Below are experts of layer 3 (counted from 0) of a mixture-of-experts language model. Rows are named router (the router's row for the expert), gate (a neuron's input weights, with its number), up (a neuron's input weights, with its number), down (a neuron's output weights, with its number) and show model dimensions 96-191. Each number is 500 + 40 x the weight over its row's rms, rounded and kept within 0 to 999. Numbers have three digits each.
After each expert's rows: "gets" lists some tokens that make up at least twice as much of what it gets as of all text; "comes before" lists some tokens at least twice as common just after its tokens as in all text. This comes from a sample of Wikipedia text that the model never trained on. Tokens count by the router's weight.

# expert 33
router:432520502535522427506510508496494534458510479480495480578569507515610491562547464519564515490556505489501522526526572468510486545514523570508494425458542490554463440540500520485475446494547489572444545499590517474519527485427510499528568561400553447494506496564494543478482470518558531556
gate0:544501502555435492520480448448534494502496491494450509557481474474523496491620465501410436446601478480468548492487501472481525532485489549535480443453494458485533492509529480494507488504448513529473496507494532425510439532519480574465520537536510571476525490498503502506480497510524491590
up0:575534548546525501518582464522460504543531428494482590440533568548525534475541396501444544461472476491444458465498514438528469488457453468485580552484474505443541490547520445537481472475563453498556482408522535453476494572538496523482517451528488597521508554478527525604471539517564529522
down0:486476503516503409544504487490512487489478406508482482515577413475560552476530442541493484529556455518565546506493531544529475511515485477486608566433464483485508440425455556487496483451516550473449463532461507455514531468510444468522501515435498522487515445461574506475494485495576522502
gate1:470605564498605468533486433501537515506515481494507490452508461530478495494499526540481485469480543586571505495565466467501521481544540503551443515595485482465521470496450550503516473458554479506508509528566490547496513464530492536484501462437504501490424528422455462529520546494525463503
up1:504506514529478470544488541532462520435573498448464555489548493617462476441474452478450481535529482462507541471527537528530515408517523471472479462508485565482534499509558444468447502463558519537440493563519558510538496531454492482487524490458447503476519485517530538510522425462563481514
down1:517465556547545498518489560486578528512489536547458453525581541495524506515504465471475529490463518548503587570486438385522558470531515479492470454439541502515450508530363535508549433496496452532500519496540489495500446442536475558476533464465545411498429488464521499477493560501503477540
gate2:497505535488511485464519575589439519472497519510552532478461506507485446498541472537513568559512546533470509483517605458501530461468475515489472525528522563506463533459474562529467511490518532574506546530527485466502478465545544486478412499552489510571510443388536548505505499553435495513
up2:530504504520509511409496504512483526458513504490527468534425520512492467506512491577545554507429521571539543465517505438535479542505490582482373482522527435462485549527428493520423512512485537515530525546481515527533488426509495472480471492547467460538395515418500506551486488523468486464
down2:556480529520544520473526430557495491486575534533474531465503484534491529496453532485492564504513480522506442540600479547536419513525461546473484491502459512475430527521533454530490487484562522490515490542535477491559471482473522453488470433483437556533534538500487471534482534432508471571
gate3:500504452457414472540520482433559494500506414566524503561499469501436520527534505553473548528539463484490489483449534468572427573485443480447489452570482491460488522513533506485486513469464478548436481458405441450482486551470518548463460461493494479476514511476519485491520460528484536526
up3:514513490526509483532468439557509512494514532491550484479587511461468493512436462541501505508522483398425584486487530512502525562511521543476536494505474504596392513614519558530500543489591478523533495431456546502490594475483541531472545501500519412490459429506509522449482484503532541535
down3:462532519461517450479508493543510445443445446502468433470534497531466530546469499488454514410485413462426515507508567513542495470512504517533514534490566468559441513507492514487464501556533546493471509471515496480506449525510530431513537486488483481553519508399475499469541541453417481475
gate4:497522492479412555487493509544524480492501482496487495450560529527523544461549564453460481451500495462491520448494504536460480467476510529488533447502518436530491457378480510453434506472487470503475495392504500446546588510553514519544476521408510501419528454505542521462503523512522522510
up4:440458492503467521507525535561548445510503441527516535519520469501497490470537560515478485483458466427493521468470544556473494490446474511511502410546512476468471461442502482425435512408501490481505489383429548502540519488510523523516512546462503484436499452494486514541513484458557496442
down4:474532476533507505483475483436479423498556511493550487501491515474517554516451471411463486502510614516486507484601446520501459525488508531559514508493499547489477559485512404438488530567428453469521574488536516493565429466483533437476534566466471495512498457460464506437459430518541484511
gate5:584462498451547431447458590522517451492517520553489472568477502464465544499562579522476545457531455532511512447521437437528523545540485514535566509542441487461478484471544517550548465484469548471532506490550452476624496501529473496488446459461426409511471549468583514411432512492486451529
up5:479505500516472541460466386516462569492477464412479512468544443516426501501468444411467489551493549539479501517542582538496522502494520428483493481391620530493526572513485515441427527448472555500515482523501505505454528505475527461522570471549559537491529437453499547561586566512406546505
down5:510535481562503450504429550533567509517523504517533536517510435555474504501414510490470420490518464506488502514485499511490446443517487455519478549534603463421554490533483473532572512489491535454496516510516491502464398503514486472545500511490481461488479568519491506478585467427507576519
gate6:560562544535467474533524460513435486470489477454502476498511484513542443469501477510496487431519444555453539509548498507503590467457455536570543524437538533496460503454524460495496547499589521469535511474486460531498551591529475474474571481513455626487523439461462459457480541518529475555
up6:449509483487580503488454503501557529489543522510467489504498543515458486507475573548508528559487517523548482500429474470457493531476499447478456508551471485513532513538486480495518503506471464559453399456495563493506508471511519468503467493441540392523430590526467540542550516421520506458
down6:544486476466422476508537485474485514469546578497543551455484527488438554510501481570431482518466482512460510458449464546470487496549500509474457568563482520506507496471512498502514497530465485525480542534493504475540524424489456466566426504513466519464495542533487445523500460512457449442
gets: " |", ";", " —", " –", ");", "ه"
comes before: " ", "\n", " —", " −", " +", " A"

# expert 9
router:513535506493473442477541561413495519437440474511488478487498421551490589489480431492575545522486497445494433456445531475524507486514459549526416520587511484568530538475458569478499529495525542473523478483456530457505506486545507504475578492522473474416455462458497442498536497423515565520
gate0:509462457483538473497528511480523433507465461501477568486472549483497446529579563479489471498502491500511500466565476521462572520512513578513522543470432500523505511567547512499516515531497476496473494512465592552555499515464438440529487541443477490555541447522527512471498527591442436519
up0:501423485455486503440520478517504533512461506507493507489529512421466546517509534572459477509496516537568503508492465534523507558495509462473538517513494503560454533527506500531448479436475491450545495498491506458493533478471542478563454493516482474497573476494479485519500502582391449534
down0:456538505492491458539472507478518546534491534496544457482544427554546471495502544511561460486502494488415474528473530484468504479452526515514446522479440483481465537442530448438497473484504496506464521518541489504488576484471414539514542418524598474462478533508484574511553493514546499495
gate1:497549516490490531595575493478510514549561462564526550575551625445569473539509494494531476541486499514520498470506490430523519513499487509522478459459514447435424462509496474479586470524568542517474487470537518495551481431539426468601486481520473503476587544515432468538513510522455531528
up1:491458498492495495494526526541547473503492533525553457466453538452504484577531526518536523495440513495531468495568504536498424513471472478470477512461439465472472513517442501519490546486432541508538554524383437486511493540531591560515466468423520487434519524468517520514480552511488458471
down1:517520560474494425509483477528539564514511462504512486474493448538496493479526538534482513518488507484579526445517520517505516518448461433455444469480485508487538499455509497455502561468525468530464441454471468488513554477438538510534529598566482492466439518459472489482498509549408513503
gate2:416454527507466459406498540413488500528477484504498485505444513456473525545494481511459550484532484460537487565477554474481530573491509575479459505566470528490536454498493510502468496442511543473524510478536533455515509521440506501539456530453541520489474425508536490455493478533504593559
up2:520488479531575575512470527471486447481530484466474539520424470493482518467574476482536515465487520479540533520548483448455491537537547483509482490495448434480486508544529513561507518549414491514548543569535479524516514484552418448465506599503534475484418557457510531505439518493499511524
down2:500479540454565447523507516479506538433515525505488517507519441565570505487496510525484469484478541507419470534576447451463410441496456556469419566532528482507518537459515484470501545505523449502544471518462484495445537471503504577537601469572523494489511527533490520543462492430480558471
gate3:471506539526489535521486468464532465522395540484422488552493478501475522518500543470516534512527482505514539498521449502485490485470500544500455505526522496459492521501558531477535481589423499488473546482461484459434585451508384436552507513527463464516502478519525574462483557566521469510
up3:525465529543573516520553514530539519477594491451500536461529542473495479417470475570441498434448510496447442480504586483512507431529492415493518506473468493553507525460477509473522515464552496543544531539494489557511434534561527491481499491516566529418454525432509487529476490415512520478
down3:517531551488485507562483503533507435499483501513578445546496512543524507571503455549434442422446527514477495572562464591523463477474478530449514556527519506501477520449511439442455519422446486495460507524556508497496507473497512542497450525486461476521506506542492520435465513446468433532
gate4:503500475531469477517498551473472518474476490508503466546534490475519512511539466478461478473429503473495475500484554515557483449482548543521530400473544489472535456449474522532432566455496462424562457493476549509524488566490530485377491447433485525428478516507488547534427498542492513476
up4:520555509503577522470533453507476551515557468509473515453469576483463497455476575549564489529546510547542498491516503500435461582569397563467533495495474527557458511506517453477506468530511519514509537537504460513517507510515439549543500561504491439451498499491520506522535491497470504543
down4:535547475464513550403384485579517521442485484490532516485566522494525476480515473460328567494475505557483593459528526483507471509481526518444492506489528524592508434621510485501485504510416479511526502528493478551450491446483494498508517483501507480542459480465524511503488450535551500510
gate5:468467522519511508483492480531477513551485526491568449482453430425565544521483448442554541507477509517549536481424523499498499432508499487478442518505500505527421523570415457518464473490514513497556495468516501505563499596558489471454407474494423452559490485514579471493442490552531512519
up5:492481480529458472514459507477560462459543538534488596505522583577455471505582590536442466498559505501421481450543439526547513454459531578483492449552491532485616546401549480484513482574526485520486560497492449481455502418482463524502502538469528552468555510471486567433503479501485452542
down5:474495467562518517456534471518497451466467456535493544519469510550461508530524513496504495460564485500540458532491490476443562453486443495457470445493544516536478460557521509488508519442468527453483506556506469441567460442470569427426454467478451492494527485505497525481523512494490503481
gate6:525518437550476504456540473451532457507444477508527470491502451461513616523579541457422429423550505518483494522489508537482498519573544574473471565567555466484484531444573443524555473505510498562441488563456405398555436523443433499533448500525453456508462510479495428489480494489489538512
up6:490512492606457486522561559472489517498478521531456534479523459513575513583481440470466435512559455529468479505505463503496466457481506533476506497539517474563493494527510528536488459537552511470509515483545477482431484465454492443517506466487533501501512504486490499468553452593474439500
down6:482407438426514529466486442544506458463474504517495532502478504471517521555488460500465507498493447464427433435467562480495593460435572448535523495464484449480542544517549536520491537421445511500460453451443535482507537417493504400554463512499548487529484535359451536544563529528493543389
gets: "0", "1", "9", "2", "8", "6"
comes before: "0", "1", "2", "6", "8", "5"

# expert 40
router:540557465494486535540444524517494433539530486507489467463436497493475526501540515444505502491482508526559551482529483458544508488524437577485495465599514500548354410477551479486427514518476523513460442500494448475547475442481448483442520476489551426494553476510576518461475418456578404527
gate0:505496541481488476513560537507465489549490512509516525455413441453525497421491502500508454565502501415410525516500482544498475536409485531489582442602492546534409569500556418491466516484518501542492489511503496525517505496528498535477453508518436534493438440519485565561569492539524459472
up0:463593532538519485395569476497564493509431542563498554490447491508543522406443458513486467607468504432482502536473488535463525606425473481478575472577514479492535452455548487505482471488487539510440439481422435456485472434540513499462470481523487544472499449564524492511473486496503509478
down0:553523561411527489527540542478543541615461504523446480490448489579499480621533436511569477460472505395376462515497443443483527494510600512528396549531548510469440521521418443499485450551516499491453497508531464546534462523476505446451480462497563479501458549478549479516537474511549440480
gate1:461556486501500523441490443414574458440434480568493459461559492448491556550471514546533476515496490488467494508523467492530510553495493451463547505539515532500483530532513528514468536482461503528583531488506512447433466545479480430540496448521536501562467468473566536521498502502575522543
up1:458538466428500523480486504437464466474402525554477439558505531479540507515535439524549477501492465472493502468523428490573492564511494512502537410599453536476460448527487526460526435471458499508508509540478501488552506502456430482560498457458463523536515531580525446513464480525483497482
down1:533488463503460514506511488526517516470468501563531451472509544452557539598462552548543479509502456497531491469491530462550486519470504536493453472531507508531491421426572459497445551461448530508558515538519531490536540438446451459582496489512544511413474494442497488516470492557438602494
gate2:539552455509475464527481502466436516551427488583611485540482530540500514484482465490489436491442496473482485522539459525550477515526475505457428559470520550490549546428466497504483528525516514445518512588516453420517524553547489505512477528540498523508514487471459546518494524548522501555
up2:540540508577520519443516493488451515503476521530484503479495469489448484418570557506547483477532501607521508443509496544506583502560467504493479448462575522473551470502498500460458436507473494480548502485491478435521516443453465375460531482510511531556530487475551479498474535543485464453
down2:519482545463498461498489514395495501542588465490504506503528504536526531538497445489509450579504507445503503546541503476511485540506503499514495615518478494572519517527486488482472515493550447536502468491589523477487505468486524537561563519597501565593461539594569482489428435440504558556
gate3:475473426479433599472475487568501480480548480456425539484466517488461446583445493493553555512571496496536437479548524535515479488468505470450551606470514421466463544461428425503452558496489431507572487460453549500520507451528555493544503562451414479443550530479487540432476479504487519554
up3:505523500450483512550495477429496543472500539488432485540561510547542599440503452477437435494480536472522481488485471490510505491540563504504535477541473469475511503507548519505504483518478548502428473535506518582487543499494443499440554413499461536576465493513537483527437519548520448521
down3:478510483430511457480501565478492554485489566499523517456422462552500472510513526499452492515390513472542525488509445460535526422521514496496546537467598581499485474573447505427544493527502525535554533473569450509485456512498503561542511505503644484516457518504459503496436494568492481473
gate4:471512410465505434490500591445480496508543477497528529499526593460463499543528486595474519530515534439472536533477533527540432532523597472509548498475469541511476540552508542568429495534528422465554534520527516493445543542504511550446503515445483499476487442471462527424423496540528519530
up4:470508548529502510449513462607484490520467650535471486547453414485507458490499519439495469530537495510508574473504490389424536460519521478570498517465548549493548485504515497507567484505485527559481472516565511535527465466506494403499473538531514562524540523532539492502529485508435500475
down4:496548529533446413511460494527452498500530468541488480504529547495526457430536501516485478496449501509543486485453512446478488563509533490487494455470447550464540523492481548484458476537490445500437537455462516549486457519552519589460479496443520455528541450571468488444437559512483455461
gate5:500456480521498509458495507566512583493543517455500559485526484581456578505469530522584542468456462483493539537508508573505485483485529461630563487454511521499509454399472446503464549523567475421484508478561450538515502473488472491531528508495498455525492536488435586498466524480462513483
up5:500534409472525463473498551480502582489552513451509565423430528512450524526451504515548482534450462512502529518515497552492463459503469490546556498459523502444502506366470479537440521533525466421467517534548433531535505469497476468528499492491490470529507440490445528459466504507485457504
down5:545427492417496546396512472447462542520489546519569491443480518562454485467443477453435510489466504439462541480516503502489492529524479542483504493528454481516479489538528472489490505502443528569589511531483470488508487487485449502491477448517470426478535435474567516411463501462525421576
gate6:474454420568494430519510453471518531493487460496507467573504533463464484514496522474548495474468466580496487546500467481473557512485448497549554536465484489503468525461508439560490538526510437545462514494456490554544463593448542520594504512523564489481556475496460478558534525419511512499
up6:468409489544479480529541527532476497410510482493507530522494527475476435469462516501495417553566460490444448545560464499566420510460491493510528525487470575488411584421469447552461527484464508467544567497506491455495487512443519507505469480448513512526505499407505481509496518514483461497
down6:528588492554411536506470386550489488464574544457571502536478502506508427469432532522414534451455460468534442446498510563532496591536484543511468398519479482530499536529545494449513505555506439433500470523534449565502476444505518522461532466435527521519533456515425533537471493523510576561
gets: "-", "|", " ", "==", "=", "==="
comes before: " ", " \"", " •", " B", " Born", " Total"

# expert 37
router:546474557519469464558484456490476536513458478469485472426399486468473578481553521503533493441541455510522482458458510447428496484447529417547495483556501494451546518400496552511499473415437460452503491494447519494530526501538595475483548542554452507485496526455523501488497596521491515462
gate0:473517470506546401545500578530454483451481524469509490487445472478486527522546476511574440472447537485543477503573541456509555557507540517457523511542389510502503482513555513467500490495493556479524439451490561512538492486522542498454483515540537483541500545473532509505551479484555475465
up0:509507531557529483512438585504567505584499455506545543466469511522507507571520467528581545505479506500504495496558602484534504443437513524480491506508377494464476514512458520470491529453524518468524457429517460447511497500459565413488542513428522535511447484512491489504506540512629473561
down0:541492491492492415499496484499492526528423489443461480478483450554469522488488544580487531470461510513526512547521525506464453480475517479561513489459559486506528496441455489469469454468498498448505538493463483471514476519489440471486549565504520492542526542558512563528493466488551534490
gate1:439498530500514566498490508561516483534490425474421564438454454481452447478529458527524524524508532450379523433629522513463524544506480560505538399502424503469529492500567541492456496483415560467498431439534523526467522564563488522546478522554550518488491463476526513501538521520579470526
up1:491585489466542560505483494454449496464555499477451515487585462587505458429554446508480456504547484562463539470541480491468542435511495516536500472429540555510526460550584524498502510535535508516550455492523530521504498558382430518484474546564521519518501516521473567456449514501435456521
down1:465520500506474486534518432556498500423505511420508488535488483505502588527408456540518517493505521525520396481503484532459507469502492419506452478535615478442523518507518461510507477539486426471390558537487510455525517488516563496460452529479534541528526511490472416458566490453439509504
gate2:513481504504516510535537441404492491486435498515517528509477522512448504511531489556515562471536455487504460513524520445498554454550486504499488533531507552570535481492497494461493454485414483472547549441531464459490439508520571455534567501484568505555526508479496447475507535449497520483
up2:538483499567517477552514551552448508512527576494500511506519519531519468455481502504519521490459461564556510589569473514546503496485487498500511443421411558441472548491450470548481501453524521596540514494555573500556502531514475554493498487484440428593548532485427494488472476503537460505
down2:553534536429410520451489498401512500511490441483494447495489528503422556485501532446499460513406515551495510514468469519488541602534479488537548516523400515523536476445494408642482424518479532477487520508474481501506567544527472482527523499557536513520525539491534500452481526525500500457
gate3:565457514535459513498520467483476464525489531510480486468584477531521512531402536545509512510494525462506494427538495612486489477509470493386545409477471551540410476478379539544565511455515473442529473528526526525465509501546541485532581502487431476496471453458499462466528529505543511500
up3:571493495519496487551489479424502531494484459545504471508567478538507487503456510488465497473467550455517525426522490551485480484552451455479497468499450511530469500485412531490494494459503511461450480494534541571477483490477508454499559487552475495546468488440527395470533535502569515572
down3:457431484545494471517552439476540483524522404505525452474528479473481519425505530514437495427457559525511506420533385477470500476449530445390453477515461480469483500503491465462532531480425485490470543568549555425436574455538552467493588507467431488495443536434449503457505475439532540478
gate4:574429489529532502522444556498487477533471533422503479550500530491530543566454529519495554441610480555497473576549462473534535535442519482499475467438472487498494514505509554500521467474486462549578590509497498443443476530514471516455450541512466476557515477507433457480528456506447549506
up4:427530480487460551482560479495503581402536524535520531484482570566463474475482468500581405531503482558515525469470551509505471494599469499513519535532487520515479511460494451496456524470537527508433454585554527504555466500459496546542470521486434503479474510526523444473470435439512417479
down4:501521503461535507516485458582518469454489519502464467537526528502543486512518542486503491566487496420474522531465512507556490493507496478434521588501526447501486463439528535509518575528500512433457495474545514532516531485452582465527429440476457504549508509411528450424452478464408475529
gate5:510567520508418437442487506493588578458514505437454478511538524477562538575468522493559527446503486468546439496470503480494500517486564452473491490540494458494498462455502490453570472462476529463519523505469459443496429435502536482471515520497467518449446536505494465524480530540525507523
up5:422515479563563465506549473486487471451466457451504583453551462501476513504442576541494517574508516495535521521530509552508462498433454534533498544546478512472487503541473489450473463540532441580505482518486514433473514556524464563543508523557467420467462556483494488511503441432482491510
down5:543504500489478547530531511514551497509472504522520504483499473480485492523464483558514530558469519454463528542573581533451470515476584450472453499535578560581470536509528506438528520566555498546474460501436459531478477572479499502413478515470531563472496574510554540555430495443496489564
gate6:514475501525522462513487434458455447439497407467484548458474479550467524433500464520444452457561486536503506454516470482499434520554509490558532446559441444456540549501541516435493552509491514473559534528459545526577513488577524420534506489480484503497403566498559508472500519487498458467
up6:467497462494523457511472364493552503478516411463494471519493433517446542470503429462454461469493461543536496544500536479491465550535493509532516473549469445439511493479543516443544526518475489479480516569505537540614506466556472464497487476516499464504467550498547533453465496495510453441
down6:499448517534396517471572507440502512462513495550467534490520586470505529535490530527502487497506522544487552521421493484432430435567495437574475482447512526500476503530441516452462512477557505508476480395520575536484527614451491560470485439483479503546520493560543491512476480498474502595
gets: "9", "1", "2", "8", "0", "7"
comes before: "9", "0", "8", "1", "2", "7"

# expert 59
router:489401565542589464469472448574466475538604555474459511456561483549490447449436475428430431465552545551538516443537460535471555513524496446452543486499513516514478551556481546525532495504495550575527507452476547550521546489543523483496464532544487472579469485474484516499531488510560550525
gate0:477440478510453492466502467459478503455498538460491474514521480584448497588479526476469588527535522439485548471497473516491506500540533555535557487468524483474555528474486488517467471509478511502482481485516498445452524460509502551474514516574453507532547458545497486423459513556450541545
up0:559547516540565513515542535490534511477509460502505483488513497433587490458551485497462429507491433571511467565434526489461532529513483495474461537501409449512483432576486509544504517500565550496520562549520521516567502508441454447497491458468485540496511535483498516477481455486476532498
down0:490468499535454513472509518436455577520470533485512495413453488506501480567491471520518495487509511539507494492536496468493491439507515524542440508531492530502568555466542565537525480519528500456491542585422529506466495541486510517512410526456463563392516495547482507544469469495520468501
gate1:508491476543520455489567536527455454428502487552514408545522480477459492446471463556466454485492517500478496459513532494431586473485477554555520453502456477478496436513535417527529539551502500533519482444493543516527547517471518454565519471536534500537437584507467507539529516478528542448
up1:448494581451497407488545447538525504521490500487503499419460534503475533503472532455567535564502497532525578481535494478532456500435513550525440476481501494463476455420469454548487431439524584443540434507472503494534512552576505528521456499553523492441541577518527446499501542463547478478
down1:514479506493514512545572499548480469507524536490537542427519502491502547518509461508533516547542517526444504465405560500516473400490492412444542443573509530448414497491507513500450527474471510507477522516546540521464471482488420525477478472491522544462558493535507487526549514485479482451
gate2:513486534540486569493560516473466492551506473438463534524480491516475423450425522509453510569535473576498544494499527490483414413524475523521471469471516429513438528526516540520559455478502444434512480489488509514483474548537495506529510395464477538450510485523423533476475526477466511513
up2:494467495469472496491574511491528481511523524501446478505580461489506442461424479503461502464469504589443527481519482460469463505595462543443432437586508474556454530494406481510558540445548456509586454470445528510451538481560457516589509467562460456558461471467458506466518502498558560495
down2:450549510428523501509489488515527468486421507510465491452440502536426507549493546456508494438482481543486457518506499459515478443486434503470505517562496409502485477499480484506499476448535527466472508500519517514510513549506476548553516482495554537500539521480501540450499571426541567437
gate3:539495470475539461470452510518524454497542458494409512455482540444482444528479523459547518490534496566444466508475514556468464489506595485451418428560514458548518483482513582541484512542452478548481540525470500494437507430545520456559456413525522605520444486463462575545533563488552515525
up3:426527500526541500500468504481495484424446499492536523483493498524479543496559481511491473507466481421592543476507473485549492591463484567532531524490458524490454498521484461476499477504552540435411448487555530503484483567447504521417482554450485469458566544529565476446423487461495491485
down3:495478475516519394551475464555544462454423515539526501425490492513492445492542568488550500511537517440466424486530554518498484484458488540509479451484479504523475476520532499449469491471503466546535528486506512502492512509444540538530458541501591490523541477512492451522546492502559498505
gate4:407423495531484467519462491535518547486544549520516454460555487524553470512444484463537516519480553500540404535523523441441483531491466454577500557459498440474483471524470455489446529508541536441473478411490540573558511513470540515464558462513463487460509520539460455551501441492576515476
up4:390460472465477423466492485470491586461537501496448438472568527510513511509506472516590499547498548551575461491489514438465498538535510474512490521450514393474535510544475429483471526472509526470511470462536515464535495487502548528502517487495505452500497521545451452526603474510577511481
down4:474477486557514538464482581490431468475544533513454459467571537459505477517519581457561560465539418476458519512537466547493553466504495492525465483471516492503580487500565464554485479527590557468480542406563535517474491543511549530486526425522478461444483531485403440490517527419450474572
gate5:474508496427521446490480516522555495461449448531478540497505490506442576542519474567567478499482467486526500499501490522515525542540508506451487517545583507532477460465509502458515472433488527492498533467436441494451530435528555566561434505518474483530492610447582456440504453538523553516
up5:539485500417516562476435517483455427528462544518481487501564480494555493492549507517479494489522419495484557494525449527514498510426508459453508458504486469489495423473524550475476520534442573507452545490568507568434526512498511463501477516379517513557470424524509505519580524509440426508
down5:520473503499510564496476454464522450515526510472507506483506550546527430557478505453425473491504486489450550464529517578424426518529553489568543501503471464500455495544482477504486533552414491466502481516523544556503516567538460434522558504491468449530444477508494540536504543495510508502
gate6:521492479513459512552503512464499555461567470491443498488512550546471462509491512556429488559503491472490419504494507551484562550561567487544554522508503496469510493496534486580467449436493446485453484412513503497525540465497501482524564536452472530448487486447519530482503502505461495526
up6:500508442475543459471508505557495445538447503496498501489443461447500561511478474465577511454501482540529488499540447460490453465508489506454443492469466453501495480537529487444525509542520500554527481542501483523509435506518472474506450428571514435534494520565475502553502507482483476464
down6:475488497517488488566499432510514520529489480488520486497511497472542473518521502440476494484527519441475458542529506511510508442535450516514423474447466529555482446493496509444510483509495544553452487437552465493459504459502487524485494493469617533458472587504484470454495438537551533439
gets: "1", "2", "3", "4", "0", "5"
comes before: "0", " |", "9", "–", "5", "8"

# expert 25
router:534526451451427489453503501494520502493490434533437537558519474517505537495496513495477493454516448537554466540425475552520514562465512515406439504545513555435524483529451453598485513478580496494548473455459436472436525503434476475576478526516461504446528453491500466490455492542427521494
gate0:453609462484468451495507548467421521564444514471395519473495406523517514445488455516539534494464479470552471454458509472466478520457496606441432447544497473521508474465538513425524482526498512460490475458515554529477480556503484523519506555515446495473573428531553469399459480496485487599
up0:474576514471507497497548487489438493458493521422431477525523405555569515515426530497479584501480493530583508456472453462505475507454495532509487505567553464499506486522526488418492511496482536455509468490476549550422482512542458477514546494522495485441498420536512523430518492438464568505
down0:487425495481529480492554435453539518564479501393475498437558480479510494491477511505515486501524461484511504506443496549545526484476511533536567442514527580471532415502545422509546465512471540493396563514446503474533515549470544490543538465457491501494500509537456603474525496538521434448
gate1:551529501508477487463472544416512488495411497486432460520475518529516556469550483524468507496531452455539496539502537453576462563477538521473411515479497573455508477522483522501529503548491503490468489480479531527553480557488548569497620543436487517473469469566473509550505543523459556526
up1:478558459472490542519488517513507445582429493444500493578507498440498513482553423509457496492560411482435534478538479464560591503505504535438438437528422592479474479498514512509556490549454507510494453491461513523498521523459541536506528566523537540518585465520505496493530560586485488507
down1:482548562536492463447508538439401527531549556524444496545497449510570483494480493536455505514533437494457536527549470527495434468523512570565522549505525493500496541501413502444491522500523450471555482497581479513517500486516519491525495537459549461476509479538395459417426553530510469550
gate2:531504527572503565536518457482470458587447468463513537508508518527488560540549527502528483534486511546463479584489477510519486549516539439512484540526410486522483501453546497602511462519487463531440492562438458599490519525482541490483508555497473499421446438495501504521452474521467510505
up2:467462466488503500496521487499527525406541505486498521475512509461507424452503471491421503521574477462462520433568537502504498483554519559500520393458551503504541481489420470457507434509526522456545462484539518439530532479494476544509470478465505502598521600431477507482536490471589463551
down2:513537514480533492570476527495545441426417524594499476450462463448502462417522514448430520473557420452532491540518484474549541499510516606466549511570485500482545501479583487480493510489523515493487516449515467504497510475489486547495536519499509471550404522479508495459481524479552484501
gate3:498475448521392551528500507477514496479415425560472471532446560461481530553545508536545520513459344481447478551495490514488564534514528599554459517489435519566541469404483462483487473495537519519517506497462480469502523500471552530576498582471518501498437488473465472469444500537552441459
up3:524512539523464572558463491494522496613503484542508478529465442421467478564556447553548472547515443524491470509516541496544517584487525507469474490453416543485504521512482483564466431482505539482512532509453457510513480501498560545501402542481466527474490484541468517452414546601463417502
down3:532514476578475483560587498508457475513502480457512456532448523520514555444469452497506503422502542581570484517511491512506503515493471528487462489495517539473469495477509528502516514553582421482520542514610476536539396488447470529501468514518486469533508534515406457445478490499478488514
gate4:470495534547462582423475508514431466509571549464441560498443483504452484464527600535527509517542553571542526468461528538469507523545551403501499613485479441456459518495500474503512455475408488523462563497488507503537439491481538439490484536523477505486515527530432456507539453565501478484
up4:442473450574425364472469557525433475538432508436529552510557472499518466524453503503494456583556488482491497496452524540486470474432498427507521474458477544500526447531533549493540473457487412485490451477484587464522497505539541488468569486521538520520560534533454506553524573532442499419
down4:540473560460516490467535516463504504482508533498503451433507504475510543530481459520542572437499554483508517482552471558495578487518438499527509507544478533536523525473579502601491491505496546586506507513428381560574449513520464521439455533469464513407564542563503491555488511504455546448
gate5:461555508531453468533519539444450577518462537493432459498472478506474470513492560470521443520513518545527473486423508468449472430525498447578444508518479501488577503496475479500450489469428443488434466471421503549422423577502434522494512467481477512489495451578485536463517544452443510439
up5:527490523447552527481469457529492454498526467452573531462497501544520530508486498505445570523468486520501541528481531500554458540489473395512524408491555504519469530474512497523506465505547470484550526552559515495621516444504554474506550492560532501537473532444537474508494504471525523509
down5:504570573499510571454611591493403417436484567581526435515546474444465506466540489545494584571450428483507516485463493551511566510515450501436488470462473462494491449476497528454511477462432503500489517474556453502515497524480511554451515472530485541488507483516487525454530510479459498488
gate6:482451485577482441534517467484493475442495580476480489479538489532518568535462509472400437499410543513513454608544483536538519511470497498525497436497502478493476529487489517579397547494526465457515487516523601531519517554486501508552572527487453492578457497538477495581504482534506559487
up6:493570476478538544474499540476558511528490478538489544537417481469502407489515536527531520494536496536475510422521503488454548473531496542469533555491420509531463443496581533498533430472469531490517516492545437493491508415480500493493446461450509473458494505500485531447539541513446429501
down6:502569524475504529487476477513491543525506610540489550465497528498538513470493526463635563451461492494517454443511566502570561396529456470475504443547534511563515525573476519434516474496503584530475541459458477509496499553519493482498448470469476497524588461504579489447518413548462496560
gets: "0", "5", "6", "8", "7", "4"
comes before: " |", "–", ",", ")", ".", "°"